{"num_hidden_layers": 11, "hidden_size": 128, "n_experts": 96, "experts_per_token": 3, "d_expert": 32, "d_shared_expert": 64, "hidden_act": "swiglu", "moe_layers": [1, 2, 3, 4, 5, 6, 7, 8, 9, 10], "router_score": "softmax", "normalize_top_k": false, "routed_scale": 10.0, "balance_loss": 0.00012, "balance_bias": true, "init_std_router": 0.00727, "lr_router": 0.00144, "num_attention_heads": 2, "num_key_value_heads": 2, "head_dim": 64, "vocab_size": 8192, "norm": "rmsnorm", "norm_place": "pre", "norm_eps": 1e-05, "positions": "rope", "rope_theta": 10000.0, "rope_fraction": 0.75, "qk_norm": false, "attn_scale": 0.125, "tie_word_embeddings": false, "parallel_block": false, "init": "trunc", "init_std_qkv": 0.02, "init_std_o": 0.0, "init_std_up": 0.02, "init_std_down": 0.0, "optimizer": "adamw", "learning_rate": 0.00369, "beta1": 0.95, "beta2": 0.98, "weight_decay": 0.045, "lr_head": 0.0115, "warmup_steps": 293, "schedule": "wsd", "decay_fraction": 0.672, "decay_shape": "linear", "final_lr_fraction": 0.0, "batch_tokens": 131072, "max_seq_len": 256, "doc_mask": false, "train_tokens": 577200000, "max_steps": 4404, "dataset": "wikipedia_en"}
Below are experts of layer 8 (counted from 0) of a mixture-of-experts language model. Rows are named gate (a neuron's input weights, with its number), up (a neuron's input weights, with its number) and show model dimensions 0-127. Each number is 500 + 25 x the weight over its row's rms, rounded and kept within 0 to 999. Numbers have three digits each.
Before each expert's rows: a language model's description of what the expert responds to; "mostly gets" lists some tokens that are sent to it at least half of the time. This comes from a sample of Wikipedia text that the model never trained on.

# expert 51
What it handles: Single capital letters or short capitalized openings that begin a name or title after a space, like A Tribe, D-wight, F-BI.
mostly gets: " F", " Ha", " Ar", " Ma", " Ba", " La"
gate2:471556514519497472510478472531525484503502523551465502462524488466522491546499479506503503542498472473529556460539543528501512470490536509517493474461505522549491499537498523516534501504511480458504488465500487518521506514463526513490504513511472499523503497482525478490492510492462472444472493507495493518494521486526507506494467495550459527490472523489513559481497510483565471486523
up2:441488480495491449521495510483455515562499532485485523474536474523499533486480488479527475515487508488518498504533500546540497517510497524504486471511457496492548483532480469495514497509510488471476524499443498490560474524492500505471496512500529491491528484547553553482490516493495529518488483503494471502488502535505498544493483500490502519530502497496502469512560540509505457455549

# expert 63
What it handles: Nouns in election results and census or ranking tables, such as hold, votes, candidate, nominee, Turnout, chart.
mostly gets: " politician", " Candidate", " votes", " Report", " chart", " election"
gate0:456527491491482472529479509485484487494533520513492500467518530481457505513537496480490527498486529510461509550499495530494494567523538512498492496502456513458494501453502531503478491476538502501517490490521445453479502524536509556493501487462521535510498531495538520495493486524506516502471483496493502437519500520489513475512521498482495516518539540513525532523546442531547475506514
up0:487495494526456501537544513512506522541482514532556475471448526539468507519517503490464522511478524515479512500512490478440500541480530503534529494524495494507533559514504514477491503494482476532508518495500491477460497517481489460515506471506498495510515543520501519451531478477510504489462520499459504498477585454552503470512472495505483512520488479501506533526512460505503483511501

# expert 9
What it handles: Short syllable pieces inside foreign proper names and place names, like Kir-iba-ti, Sul-ta-n, Mont-go-mery, Lib-yan.
mostly gets: " Syria", " pro", " Ex", " Sul", "Ac", " Ass"
gate0:485512510511509504514523490511499487529484469486480456488478506517512528531499487460565500509492501502500530481561535509520453472535514439526513509471530507533510501512514519546535495505507497471487495478527523468504519512498534503465488486519504476485500488528512472486499530509480534482500472470465548466479491491527538470519492502488500435477453521495515449497436492520505533541486
up0:510525480517539547557469503501450515494500502530525537535519500493527494553466552506480444477502472486478533517470489519477528503488463536553499510504468485514545468489504528515467491474458453519500515494488499511527499498461516505508499526510492516529483491521540514479531491445477514482511505495502477469533472518443495525459507511528491528478502487487466513507501471496478520509493

# expert 52
What it handles: Articles and quantity words before nouns, such as a, one, two, several, most, often in phrases like a dozen, one of.
mostly gets: " some", " several", " three", " two", " most", " many"
gate1:502461516490520508504535544444477488545475519486498473530537491506528541472469519509522503518504499515524513495502498538455512528483505529458421516467511518503482508497503504473485452520523521527473482505476462507509518498531515500506479477498454513487521524472464471512515462501489527541539493514505485538476532558500486508519512513475536486508533490509479504535505506523483440527523
up1:493455483520503474502484459474463484518531510522558504448500487507469500492530522501497494522532444448479562492494470510479509464502488516520492497480521516502506509493471503512518524508480514482540477518464537506462498465490454497475476489473462457451512492467530521471518471478449481474507443488505488528500508502468509492442472541484530488479513508492503501501529499525519496514498

# expert 49
What it handles: Uppercase letters inside acronyms and call signs, such as YMCA, ICSID, WWE, WENS-TV, and country codes like RSA.
mostly gets: " SR", " CD", "LA", "TV", "OR", " JPN"
gate1:481511497514502463488479472508465526492488504489458499463517493520477487516471507502554450529483546499499502505528480505486512528516510555513465484542426510477470496485463468476513508532510460514484473508523514468475490488529513508467516482561503527455554505542512485525524516499504503512482515473509495482477500453473480498496510509453463468499492508519539555514498484531524485488492
up1:530472484460498492514511547453509485467533426510469501493472494510531549503493497501477473487497469484512486508501463483445561492529466502496467473526464501547519514503492520460527489511536504493483545478481507526553471510516539510524526487509511543534455504475486510510494503499497541524495486475532511494498524524503474485516486499505492503518507542525475469493473516553489490517474

# expert 48
What it handles: Closing suffix pieces of ordinary English words, especially -y, -ly, -s, -ion, as in Heav-y-weight, Priv-y, psychoanal-y-tic, cl-ay.
mostly gets: " heavy", " very", " iron", "y", "ically", "fully"
gate2:458465517466511501420526492521498521483540530525497500464513521489511554465515494507524501495457498490552485510524515499500524488478537520474520478513478495487461564478486490490514506524490456511478512503514500511462533518515511533529465501501508477469519486513473498538489504522480493495532466509510500482469488525509471536529568460490534515483454508502530460525470511510529473499500
up2:497510510503522504498497483465488458511463505484513534499496447493521486493454529477554482520527466533524507494492493478465515489508460550502464486533464481431486508416524467517471495494462508488470486511549533507512521488514497494518498486466472484490524498501480516473533491531458507539483508536486469471505436478510510502484521475484497539466473517508494500518489492509472498508517

# expert 11
What it handles: First cell of a new table row, usually a number, result or date, such as Loss, 3, Nominated, September.
mostly gets: " Turnout", " MF", " FW", " DF", " Majority", "Billboard"
gate0:477532536532476502524519527460494554480489516482564481497457514489477474500499505490479491471460473509496534512537493477475507537480555523495487504479472466506537489491458499517496457487520479516478508503471470482461501537488436511519488493513484512493506527503514514481476491508500494462496510485508462545528489460490488565518510514521534506452472503510522537549503498495469485487536
up0:458499454502466510512494516483503522458487497463499536489515545508529547501500500536452500470496498550533530509465482501497477501491476488469506493521528555542510511493484492488494510466456523552485499511517490520507495496531521501495494486515507459522507505516584498437503480530495498456476499513467515493518445505537526498500509467494519505478504480526479473543500494516510461510462

# expert 13
What it handles: Syllable pieces within ordinary English words, such as end-ea-vor, camp-ai-gn and mis-si-les, plus hyphens in markdown table separator rows.
mostly gets: " varia", " ski", " ri", " bra", " trou", " stri"
gate1:483485450484519535529501523468492473494460502490497490504496528541525512497528517519521487476512475526516493449509521498507526547455504496535533479486490523483489530537521486483525469501473525482526498466496496459515505521454506499511512528491468490517498513485429480518512460462547497520534469518479522520553472559529502502501511516552518506506526535508503510489461511457503471478534
up1:499513478500527469491488469524498471495496503503492479492482491498450523484509517498489521489528490499486481493480503505498516497461524504464468465503471460496498484517537536502478466529486489587514461484495516561516516502478540494482505529452478488547463492532458492452459531490520496531469491487544509528514477493482499530465484530498479528502525520476520469541480489471465466539479

# expert 29
What it handles: Auxiliary and main verbs right after a subject in narrative biography, such as was, been, being, be in be-gun.
mostly gets: " be", " well", " been", " being", " was", " even"
gate0:527491523482542470474485500486503507473487503470543504531473559488465466536506473479529466502507495500509487529502505476472450509512505506561533507461470500502514505479521519457484481501466488522462557467535486487475511540436489500504505512503500500491536517503471511488453541469474523470510492438455534484460502505489518510486526492473473507524490527510502517492488512482487497469477
up0:496519484492473519529469526507496534519489494525499493452505538528481477481497520492464503538522507520514495496492468479511514490532514492508460494503503452544553481460500457499490531488507530486495450532480486516485505469475497448472509518478508492488553473513513513516536480539518472479470489510489472497531529490490526481515493525548456523445524534463502503520510541547524529489452

# expert 55
What it handles: The first digit or number word of a quantity after with, $, or a table pipe, such as 1,224, 7–10, $10,000.
mostly gets: " 400", " 1", " 300", " six", " five", " 120"
gate0:508500513505550510514553509497514506512440481485494545544510491466508514520508515511508485511464478466444532527501511495503460476492508429469495515526495540515463506524502489507494479510537517482486510531520539499482497502536483439492459505520494460467501506510504538458474507492480501494456524521469508503482447537548482503495485494511498520519496511495471498482474502459541448500488
up0:471507505492505510443442498526477465501498551486507483454462484472554493487489505520470480496483516501511486506503474528502481482462485543464474488497533490493503508518525480478507524496453474491515508454526447517478507514480521543500515489509481491521511474507555457504474443517500525522498483454514525491534506482521515488479511518497474559447519528471524502488502534523490496458500

# expert 16
What it handles: Apostrophes in contractions and possessives (Don't, God's), plus possessives and articles like the, their, her, and number words like million.
mostly gets: "'", "’", "!", " Your", " their", " our"
gate0:476523501517509537532497503535523534428481530489552466466484516521468514511529505521496474495505547468456525506504510477500486523521498446488512512513500525509526502538472475450503470550483480521516479501504469517502518540512481451500484532530509559522477485484476484503504457544485504459492516518475489507524510514475485523518485515490523485519513521448480463519462505531525507510501
up0:497505495513492504480483534509495472509479492482495561516520470499533481499500497544529516483499506523475455506516461461504498517503472523470501510535490459511479462475495503498468551526516502495487484476499518497450496484489511523480542500438527504507513532417508526528500541467510530521495508478508549481513495466461520497443497498527531495526533546536533508499513490494539497487535

# expert 21
What it handles: Single consonant letters or short pieces ending South Asian and other foreign names, like Sin-d-h, Itzh-ak, Fides-z.
mostly gets: "h", "ik", " Jay", "j", "k", "q"
gate2:479473482526440512496485474477538488491504538468507504462501520480491552485537518492505495479505525493490561553524465500485532518543509474522449482518507487513510531479472507498491501521481492526474504470484488503510524511497479488519484502543489469526535524505533451521472545515498509461554502530503513527493499544471531514547509479516506539481493514495550538522466515494514499507460
up2:524516457502520503476521522451507480514555520504522502503493562508486522479497515516498480492514487525533506491480500504503446502509504463543482508499531514468546526517487521488535487498508469509499525534558522510482510516473532485553521496488527483481449525489479528501508521517500520528526470494514501463514543488485496526527523497561508520500463518528526542470528498528489538482563

# expert 20
What it handles: Mid-word st and initial consonant clusters in compounds and names, as in center-st-age, back-st-ory, St. Philomene, rest-ing, Dam-asc-us.
mostly gets: " st", "St", " St", " rest", "st", " cr"
gate1:505475542479493495490497452474500497509480532490465493499543460478463486512532525467497516525519521554522494537518502489470476493490493496472477535475544517506498431482490532478539476481471515505490507497496461518552484510527485513498510466500535495512487502499500486514507465549530500510530544471567523487527514438499498530498517504522519526478487468500467525523486517474461474523489
up1:477526459482490499514523540504482496525475480500490496527500472535508503588498519542498481508501496555512486498470483511502510468522492449508531479475499493557479550510509496492506506478502451507451506455547516516500497491489485468575543541517508498477490482516495490504510507462488466479508445470450481484499502530474503499483498506517495522504457529499480496488533511485493492524482